config.toml
d_shared_expert = 0
router_score = "sigmoid"
routed_scale = 2.0
balance_bias = false
lr_router = 0.0022
num_key_value_heads = 3
positions = "learned"
init_std_o = 0.0714
init_std_down = 0.0823
max_grad_norm = 2.0
decay_shape = "linear"
batch_tokens = 131072
dataset = "wikipedia_en"
Below are experts of layer 8 (counted from 0) of a mixture-of-experts language model. Rows are named up (a neuron's input weights, with its number), down (a neuron's output weights, with its number) and show model dimensions 0-95. Each number is 128 + 32 x the weight over its row's rms, rounded and kept within 0 to 255.
Before each expert's rows: a language model's description of what the expert responds to. This comes from a sample of Wikipedia text that the model never trained on.

# expert 3
What it handles: Sentence-opening "the"/Today. Mostly " the" in mid-sentence or after commas, plus sentence openers like Today, There, and odd name fragments such as Kaz, Ky, Gl.
up0 [143 199 169 112 149 100 140 168  92 220 118 136 113  44 176 180 131 109 123 165 118 119 130 152  67 153 122 156  99 139 120 142 127 154 155 124 162 165 114 152 102  92 151 156  92 105 168 147  76 111 130 135  91 193 156 149 131 104  91  92 130 133 118 135 109 166 174 141  95  95 162 156  87  95 135 126  91 125  94  80  97  90  84  93 157 145 194  83 120  98 132  91 156 131 123 123]
down0 [165  84 109 163 100 146 161 119  80 113 143 144 131 152  97 151 106 110 128 110 135 148  70 133 157 149  89 110 126 140  67 130 131 111 138 157 148 188  95 167 159  88  68 134  99 148 118 154 118 153 122 132 227 113 103 130 175  73 111 162 167 136 144 138 119  99 132  69 195  80 108 131 109 143 123 128 126 149  88 207 140 153 148 153  97  74  67 136  95  94 178 127 137 132  92  83]
up1 [116 188 117 150  87 150 110  87 145 143 108  89 106  52 110 132 149  91  70 115 165 150 135 118 124 141  94 153  95 124 106 120 121 117 127 126 122 128 130 120 142 106 104 179 225 197  89 150 137 149 130 150 169 138 186 116  65 157 114 118  96 128 111 106 137 184 160 143 180 188 137 100 159 164 139 172 183 160 178 137 165  95 168 141 103 148 144 159 127 107 182 105  87 108 161 147]
down1 [ 84  74 106 121 162 122 183 124 116 195 125 126 104  73 154 123 100 153 119 100 208  76 177 182 140 150 174 159 193  84 161 139 111 174 130 118 144 148 135  52 123 130 143 114 141 137 152 100 115 173 177 151  79 175 120 109 153 112 133 134 177 143 191 130 142 116 113 121 147 164 153 169 137 190 166 177 108  71 147 110 158 135 160 126 133 128 107 124 124  80 110 106 113 148 132 138]

# expert 63
What it handles: Titles, passive participles. Honor words like Award, Prix, Fellow, Professor, vice, and past participles after "had been"/"was" such as announced, confirmed, created.
up0 [ 94 106 150 158 179 125 128 140 113  40 169 133 138  94 106  88 178  77  80  77 119 130 155 103 113 112 150 132  88 188 177 116 137 168 125 146 147 149 137 148 126 176 117 184 145 110  81 190  68  81 171 149 120 213 151 132  76 118 157 140 161 111 187  92 139 142 123 153 120 124 118 107 103 135  77 135 115 157 159  68 127 123 136 121 171  77  99 131 128 107 125 111 149 126 142 102]
down0 [205 139 131 150 142 131 120 160 140 111 137 133 185 185  82 147 131 172 136 116 115 137 130 181 150 114 106 109 156 103 109 181 168 137 144  83 132 123 127 125 194 113 168 125 150 129 135 162 153 111 103  99 101 168 122 164 157 120 159 109 157 164 143 146 167 130 139 158 146 102 134 100 159 123 146  84 120 163 204 160 180 169 150 194  91 233 195 137 167 165 145 122 160 135 146 111]
up1 [105 156 117  75 206  99  64 101  59 113 101  94 155  94 103 112 100 156 100  74 144 113 171  95 115 108 107 100  90 140 173  86 132 141 108 100 195 114 105 136 155 120  98 128 120 159 156 128 115 121 132 178  66 113 123  78  92 104 137 147 119  62 111 171 155 113 111 192 109  85 122  95 136  67  51  88 109  93 143 114 140 123 143 110 148  92 116 111 127 135  81 104 124 142 117 142]
down1 [120 140  91 130 107 166 101 106 157  95 157 146  90  98 158 118 135 146 195 123 122 210  67 157 137 124 159 151 101  97 153 116 147  63 111 121  99 112  90 180 158 127 116 114 100 106 153  99 103  57 112  74 130 154  81 168  65 154 174 137 126 111  44 159 162 146 165  93 121 112 139 141 114 154 193 122 129 156 139 151 126 136  90 184  84 120 183  93 116 107 110 122 119 130 156 113]

# expert 48
What it handles: Prepositions and word starts. Prepositions of, for, as, in, hyphens in tables, and opening pieces of words after a space, e.g. (ce)ilings, (imp)ossible, (abs)trait.
up0 [124 147 100 107  50 141 146 115 151  74 151 101 125 116 153 113 137 111 113 161 178 121 135 105  68 153 133 186 125 143  98 114 149 162 175 159 153 110 126 120  76 119  83  97 136 103 106 173 124 149 136  80  85 183 152 138 188 122 138 163 135 144 161 150 120 164 197 163 126 144 112 112 159 127 128  97 110 105 147  72 119 143 136 146 133 158 109  64 154 103  94 118 210  40 175 159]
down0 [169 141 122 150 186 145 118 151 126 145 114 154 171 188 109  76 108 117 111 146  67 135 133 191  90 198 174 104 124 115 161 159 129 174 172 131 128 142 207 160 170 135 150 159 160 129 182 107 118 116 114 125 193 142  94 150  97 114 107 121 169 125 115  88 214  88 171 124 163 147 113 141 154 181 139 147 136 150  67  79 138 107 162 151 110 163 106 123 122 118  91 123 155 148 152 130]
up1 [143 109 136 153 108 122 137 220 126  99  79 126 122 199  88 167 115 137  75 123 127 140  27  90 118 175 114  78  94 136 151 117 132  69 132 114 139 105 114 127  72  76 110 137  93 150 122  95 135 176  97 141 174 142  85 115 161  66 127 125 106 149  95 124 162 153 120  94 110  66 149 108 162 100 108 136 133 107 151 101 125 158 104 109  61 165  82  99 129 135 111 106 103 102 154 152]
down1 [100 119 127 104 138 100 141 114  57 150 126 117 136 121 133  91 150 105 124 106 122  70 180  94 120 152 124 155 128 110  86 179 135 213  99 128  98 179 124 115 142 121 127 106 167  72 189 104 114  97 138 212 126  81 112 104 136  68 140 116 131 118 139 146 161  76 109 139  99 203 146  84 150 155 158 183  94  96  62  92 132 120 102  76 127 105  62 111 111 110 104 106 120 122 123 133]

# expert 15
What it handles: Four-digit years. Year numbers, especially 2000s–2020s, in sports season tables (2019–20), census references, date lists and "in 2014" phrases.
up0 [137 127 137 114 155 116 121 137  89 137 156 120 167 137 129 186 122  79 122 110 121  83 159 170  91  73 162 114 128 122 121 124 126 149 116 105 131  73 128 117 110 119 130 189 171 153 128 185 129 100 137 187 151 226 127 165  87 122 129  98 116 114 153 167 115 168  79 101 133 115 169 132 148 185 120  71 159 104  80  72 131 181 182 102  96 179 158  83 153 106 117 165 172  90 163 123]
down0 [116 154  78 165 125 132 110 146 143 121 140  78 191  80 122  96  83 130 107 158 111 159  77  71 153 117 189 130  61 170 150 146 142 106 178 144 159 146 166 144 126 161 123 165 131 132 187 146 102 157 169 152 133  57 182 113 150 105 165 100 151 114 131 123 103 135  87 132 121 118 127 138 173  83  91 140 105  55 141 106 103 125  71 141 184 125  93 127  72 123 160 148 173 119 125 175]
up1 [110 130  98 108 169 127 124 179 137 152  90 142 117 138 156 174 148 203 161 121 141 150 131 118 133 110 142 110 163 106 106 156 145 171  80 171 183 124 147 179 100 116 109  85 148 179 127 137 113  89 245  89 212 106 154  98 112 114 111 102 161 102 106 117 106 134  73 166  97 118 153 132 134 133 106 118  87  87 135  95  91 164 108 136  98 145 108 188 101 143  89 152  99 117 154  84]
down1 [155  90 153 145 134 183 119 131 126 170 152 144  61  87 135 105  95 110  92 117 116 161 121  98 152 133  91 171 178 134 150 137 145 189 131 137  86 129  63 120 174 159 106 111  98 126 119 129 130 179 102 193  67 132 132 129  99 114 106 122 109 168 158 165 118 132 167  87 126 167  90 174 191 150 143  78  66 146  94 105 143  92 180 153 119  96 155  90 154  98 173 182 100 108  96 150]

# expert 52
What it handles: Office and royalty words. Political office and rank words in infoboxes and biographies, such as office, executive, ambassador, Member, and queen after qu.
up0 [ 89 142 109 150 168 102 159  98  64 139 136 115  58 175 156 135  90  97 110 145 150 140 136  64 171 109 122  73 111 162 118  87 134 163 110 152 119 100 115 129 174 142 148 129 158 182 166 122  93 132 134 137 125 140 177 184 102 127 128  99 139 136 158 133  58 128 130  68 172  93 114  80 105 119 200  59 117 125 154 136 148 119 126 179 149 140 135 156 168 197 136 108 129  62 117 112]
down0 [178  47 196 108 132  83 145 142  99 143 103 124 169 116 129  91 125 140 111  86 105 150  95 154 102 175 153  83  98 161 151 117 134 126 113 114 122 132  88 109 167 156 191 161 148 155 108 107 135 164 146 132  95 156 148 124 123 109 128 121  79  90  79 122 124 139 168 128  76 111 162  86 119 142 181  78  90 149 145 100 126 142 181 153 155 132 159 161 217  69 153 151  64 164 142 140]
up1 [173 125 118  92 140 151  74  93 116  62  94 132 187 117 146 166 126 147 155 136  82 128 132 105 146 101 135 105 128 113 169 119  82 148 130 102 183 156  97 112 162  80  77 130  93  59  92 109 139 129  61 136  93 164 103 128 136 108  57 168 142 125 127 115 118  92 135  87  86 143 125 169 147  97  58 183 129 106 132 116  71  99 111 139 152 100 130 103  54 152 187  99 103 128 126 126]
down1 [120  86 136 151 157 120 113 115 111 165 106 145 121 150  99 174 159  97 103 120 128  89 140  22 138 107 141 113 150 123 119 152 157 101 181 155  85  99 157 163 145 163 122 129  96 136 208  80 100  98 129 155 118  72 192  70 121  86 126 131 203 136 153 162  70 140 132 141 150 143 129 121 153 112 214 142 168 143 143 103 157 181 101 105 138 146 124 108 143 154 147 152 189 137 108 118]

# expert 53
What it handles: Locative words and infobox fields. Prepositions in, between, into, infobox fields like Coordinates, Country, Area, and verbs like lies in geography text.
up0 [117 120  92  80 137 211 141 155 126 177 145 175 151  83 148 147 163 128 136  78  95 117 152 153  84 122 150 174  76 136 115  96 153 138 104  51  93 140 150 163 160 140 102 236 124 162 122 111 133 115  78 149 160 157 131 156 162  82 119 192 146 153 208 133 143 153 100  93 124 110 122 104 120 139 124 106 110 133  70 119  99 117 152 135 144 156 115 112 129 104 189 108 112 162 138 135]
down0 [156 131 206 121 167 129 114 174 108 186 152 206 104 108 153 144 163 114 107 119 146 152 167 170 122 129 128 146 168 125 161 118 144 141  87  74 159 129 112 152 106 142 198  88 111 134 149 124 160 110 129 120 172 161 149 126 150 142 141 109  65 122 191 147 177  65 122 135  88 135 165  78 180 145 146 150 139 165 159  99 190 137 140 173  89 117 143 145 186 142  75 123 122 115 136  74]
up1 [105  73 144 134 135 133  86 119 126  82 150  73 112  92 156 130 135 172 120 131  35 116 116 141 142  94 146  93 134 147 137  84 113  79  94 111 134 112  42 149  80  87 120 124 171  71 115  94 124 130 127 104 107 132  83 141 147  94 171 143 137 121 125  70  99  58  86 126 163  98 107 118 167 133 106 102  57 170 161  92 111  67 163 132 119 141 154 123 130  72 126 108 169 163 129 114]
down1 [134 118 130 136 142 146 155  94 142 183 156 139 120 137 142 114 136  92 184 146 121 107 142  84 133 150 155 145 138  96  72 184 172 193 139 150 128 198 183  62  78 178 131 159 168 136 123  98 114 140 129 173 100 116  99 102 212 169  70  63  71 135  96 131 139 148 139 106 160 102  76 120 152 127 158 182 154 140 112  88 116 133 144 138  90 172 144 180 164 136 123 124 137 104 140 125]